Experts of a small language model.
Size: 8 layers, width 256.
Experts: 256 experts in each of 4 layers, 4 picks a token, a softmax router, a shared expert of 128 neurons.
Below are experts of layer 4 (counted from 0) of a mixture-of-experts language model. Rows are named gate (a neuron's input weights, with its number), up (a neuron's input weights, with its number), down (a neuron's output weights, with its number) and show model dimensions 0-255. Each number is 500 + 25 x the weight over its row's rms, rounded and kept within 0 to 999. Numbers have three digits each.
Before each expert's rows: a language model's description of what the expert responds to; "raises" lists some tokens whose logits its average output raises strongly, later layers aside. This comes from a sample of Wikipedia text that the model never trained on.

# expert 8
It responds to: Institution and place nouns
raises: ",", " (", " in"
gate0:494484512491484529513470464412484506489531482530506539523545499454519503453529525497500483474541471476494524466517495495520485520479496494459484503507526502537540476541477492491491510471486462536484542489511501495485498495480536506476468470519538498502481523533455472512475478491491502497527555498474493471520526459484517530518510504494510494504480521506511491462481524558507499494537483452506529529513530531534450488470449480453455509531475477557483468489475486532515488523497504481500511495500523539487538466516479528492495520490515500505522461488484481530499457498495508455479514505521532514516480532511531566497485481551497469496525512496494510487517493529517514495507465501503486516486487480497551496540513496549526523519553474547488496488510491535523485461541497
up0:510490443473513531512478496460513503470555513467484481491497485500504490450477517516496520468537533482541520446478524520512528478463517461486506496515486514514525522505518499499509459457491460487480539462490504493482493477523531553499448507503462467481509468475525492494517450535523541491512491465514478468481477497484477549472494499535504495497514487489469500516456501528483500452519493486501485521546510508476491492490477534476501535502540457529463478457535507540494483530547523527513464513526547521531525535498524468491489553543477502504512480536518469500512528531465539454500489466468541558517488496484443504525518524464531481477502496479482485510527522503504521498511504480486470509497518507512501561500457464505515485468518512483489476502491497529495504507489503
down0:527471534408502512479491502479490493511502478521500458527494486512533471540504480507535528496551521495468536550496539539505491475513478525492543485485494459437533478503495520555521494507500574488512496476500490498480482501492466502462535492467519508505513475534492471472533511458518457478490498532488506455502506522469482496491521463551517496483515516467502522485510511480529539496494515462508513504497521531544508519478494513470497504530505518549492508526490473536519472477483482471531536497514457451543485488513490528520504454486525511517497471508516476495471481465494520502513477492512514490467465493535457520472460526501456534487480509465501463507539503513515526515486497535496506475500473512498437461501508504523496481471462542496523527461493514473517472514518494

# expert 28
It responds to: Mid-word consonant pieces
raises: "it", "os", "i"
gate0:469464530508529478463479513531502476506460552493538497485522469491522480485475485464528496505509453494513480516486475497470561492503502523497495480471521507546527486526501535516464472555451510504492533496490537499495481496507486564469482508529478513453482452497493508496534500502501545526512523486486543484467484500479506538516503482494469512486480492466491411542518511474481551463522475492504509498535499478499553509500499534496484508509514503516510469529504525510468470497522553460484516505505543518475521507485505538465540480473536464447487558478474479521545486497522494518518463506497489501481496501478474540551496566501469480508463511511498503482481496476555522477496500515473473497485480516498498500549498485510511485487478507480504528474492517502500511465497473
up0:467493475522525527521469492501492489532463492514532449428504530523506518529466526497499532501516487502492478497484549465461544477485507494516513509537520531513539497495463486510479514454488530476494503502479490507519530508473478485446553550520505519530505497524444493493495491555560497465507534474460476488534456515456518496519502489448494504487492514508492546486480507495524518487497476522543495498483489460550518484495459499485540535519464532508551474525482500510470528508528526513503524482510532549500508504454496471497454503524518469482480507504480483487541541505485495520550527524513472473493504530536539518529483512460485463515525533483472494512492490486509494501519475486484522500515489470504496527500485489526494453428508508517514476489527482494478503514479523
down0:438481511476476488496471476510516535477473497529482500438525499469473503507474518485527514531514491498450520468482489528491535492542494548516521519496503475476510475513529500495484480434496479526531503516494521548496548513475473526470499428452500483485497516518487486509459512521487523507518527476496514522469511495477501542495479476498473466492496512543472444510482505499490510484485516497444517491497514537489556456500518447457481486538511540530515497521452505453499542513498460524482509510524513506456497466476478462486472474497512494491508501488504472537480502525501544503475487516480468512526520495521520585507447513508481545508484524506501504487537527517487512524505493517517536502478505485502516554488493505508532504524490467505482550482489468511492538524502522

# expert 63
It responds to: Proper-name title words
raises: " S", " E", " P", " F", " L", " C"
gate0:476471476523494498535512420523490516522519463484546469485470521494483493482470510473477551445489493497519540495504500524473503521486484495486460485477510430486498485536428491465503489484482484523497476483480535477515496546514499518510534536521515542499501525512443531461492487478536525516511484488484510511484500460490480497516538536484517531527515474484493481532480541522458511520507468491532544484511465535503533508514504543486483499467479472480535511510522482533496463519435552547495456477500496492481515486470534498487503514468518485535520507481505528519512536482509517496472517475499477484472498519492508536503482516490532465498472523479515525480483479482472489508525541513466483456448522475497497491484488477500501515481472517479529533473514482463534499480511551
up0:518497494507494480488532484474506499477483483516482539483536452503468528524543529481517553551505492477539484519481519497530476444484483503495458482541485474499514512497485504514496459554509518504466513475466544468495458495483503466473490494519464448498544503480494508499489523517489482560505482465518506510495475534501466466481499514502500497492491476517466499509544509534497416530488527460508497543515501542524511498489509537487523505481522508459498511448448470512482488495511527491440499534521497480496492507487520494531511543491516491505521484496529488531471512535527517472509484479480505468516492527491480439511477510460501490530463517501497544502535424484480490477484506469492512483481526529496513538491477458535543474479476460501505464481479533472514484495512495
down0:512516481482496496482507488495493539489529464467509491465460517506485464494501498503474519488492492468543494507472537474497519503560511486454516495513512500519539464500475517511501479513497498501487479535497496571535495498484525497517523461476478520546512510516516491478513472474504482540446480489484494505472518465492484511465484482528501488520490504516467505533517508460565496463500504494530497496510507489506526468481489515513474518466495545508512475496522548456544494489478512485499510496475495479510521540541502488509580491526520504502529551500490483526536484477541485559457505516485487559451503518488475481496502492505485527488499498505481488501528530523563519490510487517463491497452539567460530534555520497485456507515488481452453466505485497451475497491529496

# expert 39
It responds to: Non-Latin script bytes
raises: " ", ",", ".", "-"
gate0:479483512464546463433480514479503523505466518589499502531491545486464447502515501486494521486510489486486495523489512486501478499509529489496502463535507507497468513487485506520459459517492501483486488499501530507501513487480471495471453493486521480482518498494485522557546504495499498509522531548549485566456483518473476467520468465498526474497511498496545494489483508497518486471496552551521464540459479468517530508483473472494509502484517488473453505512470492538505501511471514460523475475501451475509501491472511503483456469502495508490506531537494535527567497535453512479551485492458518508532505494543482491506508495515457500512516491510501534523496478500520482484484479480499525496462483514461520523481538561531491545483526508470488504531529487492499511462510490
up0:456529544504468520486507503537532445473545493494469544513455529440438484500540496521525481527567512464495491520488518541500490512526541510479539460503488529501548506505474530491519541507484522495494525496529525499529455479501496488487464485521515527495503472503465546493500546513495474499520511501505490476515484429509483456497505490456502502512520519451489503492526496483512503510494474486533479488521492509485494532511480514503479504541521491517522471523516499494515522455539502510510514510470518506534506525524479488478475547492526459478474482512487483492503523446501484466527467477538465471494496539527558538505524525455479481493487538517507512454461483510472526530506474530522515475483536507503506517540513514517546510519535484519496512479526523507462481513503475
down0:508466433478521432481500478461536510510530495490513458486483544495498503510510510536499489447500501472483514492503509496511463490520496454517529488493562520498453496484541461486550503484511479532484471526448503526516528539482501512522508483527512517481481518506498527493538494477511468475517514516527470531495461457481486455492497484495516523503542478507483500513468498525474501496513461466527492560511545555513521488506465521494525485486510465492513488550525467528484523534477533486489519483512486454509496474516525511520506510495466499522486524551501534489525506521470475491506500494452480480478504528464500466532491527474479526473506518493467409457475544500501544483494512499514478508559493501504480527503473512508509510506526482480473555517477515487501516514497505

# expert 29
It responds to: Inner word fragments
raises: "ul", "ut", "i"
gate1:482432445496531493502513449573499528528519493516540503486469486498508488486501503476498500509482549477477552523489492527543544460493509476536473476515504495502488480494506476492462540498503500496491480496490488501486528476511485533540487484496530503503504447465535501514490489473463486449492518511480473525501484522484509491529555520504491561501526504509542529495492521517500514526524454504469497482517521489519512475526525502491449437501529535501513553514520474481471504459460511497522508496533503530521501533510503487513509539500495507531511464453505525552487488480506503479537502483506463457500474517486464506526454486494522515551512451504490481485502465488500500472500526497507529484528505557513479538520488521452534501438494516452511515517497525508520503485520472
up1:517568520486500505520516523537532462505508497462508523519482511481476477512471459533521488490534494491482511464501533503510475519509512465509545552528530540507542483451457521486524473482495463465520516511506545430524482553519471513479517483564469501504506463499462465531543551519504528513481511512481541495477513514490502473482504514466499456488453513479481519509483496485516497511498505500506503442480500517469469517520442471504507524488493520473488492504492502494511488580490474534478496480462501476505493507513469515490476521523543519463519522473465533506529517503540540517490484497493504502472488515537559495501544580506486524519507495516537520482503483496518542527488502510513517473530515495487467467492499477497488521505487514483513463506491493524486494502488536
down1:534529512510538501486493550491556513480473497519473507479469508474455469500514505505474473448492530504509510498497498520488509500492480493515538471463544502489515474499501494505553477523511502464514478483488549512477503513452518489498465500491517501473517489489495505535534483471459475516563458507502531538505501478499479493537458495467506472493494511499535527462444458523514449481531496479478536504503489504506501464521498494574476506418494464464547494513486501521528530526510484523533526546509526514497509503483478535489523517456443504499479496500481475492501475499463504496500503483488482520543502546518499539506514521502494456456517530469534519467514496490495525485470514468499468491462522473529481525479520519529493505511475491487483526441474493441508482483485494

# expert 48
It responds to: Line breaks after headings
raises: "-", "S", "B", "|", "A", "In"
gate1:499497543488472463501498490479511503499442486485492484524477524513522498547559521522486495462538515496485484524481484485512524534497455522527501511497483513520489510515513520527515488483493475558520539518452483535505513514450492488476499480480482447475549492469471481533529444542486505478487523501538479515511490495500524458483509508514492521519502484529506540532481520482497511493462504470515500489488527482537499448506529480528484444454469531532526498500505518506430511497509525491522443518554481534477453478458490489496519528450489468528484517521475524497501482467511508467505528479476520482536491482501496531506544497490526523467510502523512467511509526487507504485484529441500484556486511474530470469513504506501524512459483466500534489454492471492522512549512491
up1:494500488512452482481469498507464494548520519481472492468510458495478492468537509419480498491533478512487472516475465484524491508500488504476490512512544516519492533494505535495510505503516507510487479493541460481504516460497512476518498496485507560526491552472486485497502489533480488514495559503518534501474520520502517453481532490494486482477495543483458458513491499538541500500498551510497497476537526433471479470549452494438542551530505480460498507506509476492493470509522510554527529487498492483497501470466481467470510460511487543499491505483481521481506521478516490462529490473562480510476507502488558508478539518499498468532452487536459519497527507473507495480493533519542507511501504482490505503460495520529474467511501510526506505477492512537514518447464492
down1:477488480499501477519505509456483494525506469526515469488539512487511463517494489476492512519538535509519524514471472524505512533516529440458491505483512499481470548477504464508467503507531500478506478480504501480523462460503450524504497513507446442534487521517470473482497465508477493449517522462515521513463519524518528501485507484543501470490476513512497489476474461504512475486428476493539496507507544542511497470545505491544479462522507503429520465517470499489470539536481470573456546512506520493471482510475490491520530431529465530488495490499463486499513542495489468466514447522494488479517503511510489493523516518534460487498512500495513516513527502476524540471519497482523497479496514502469488497477451509523516497460469498501509475474527460497506500477518483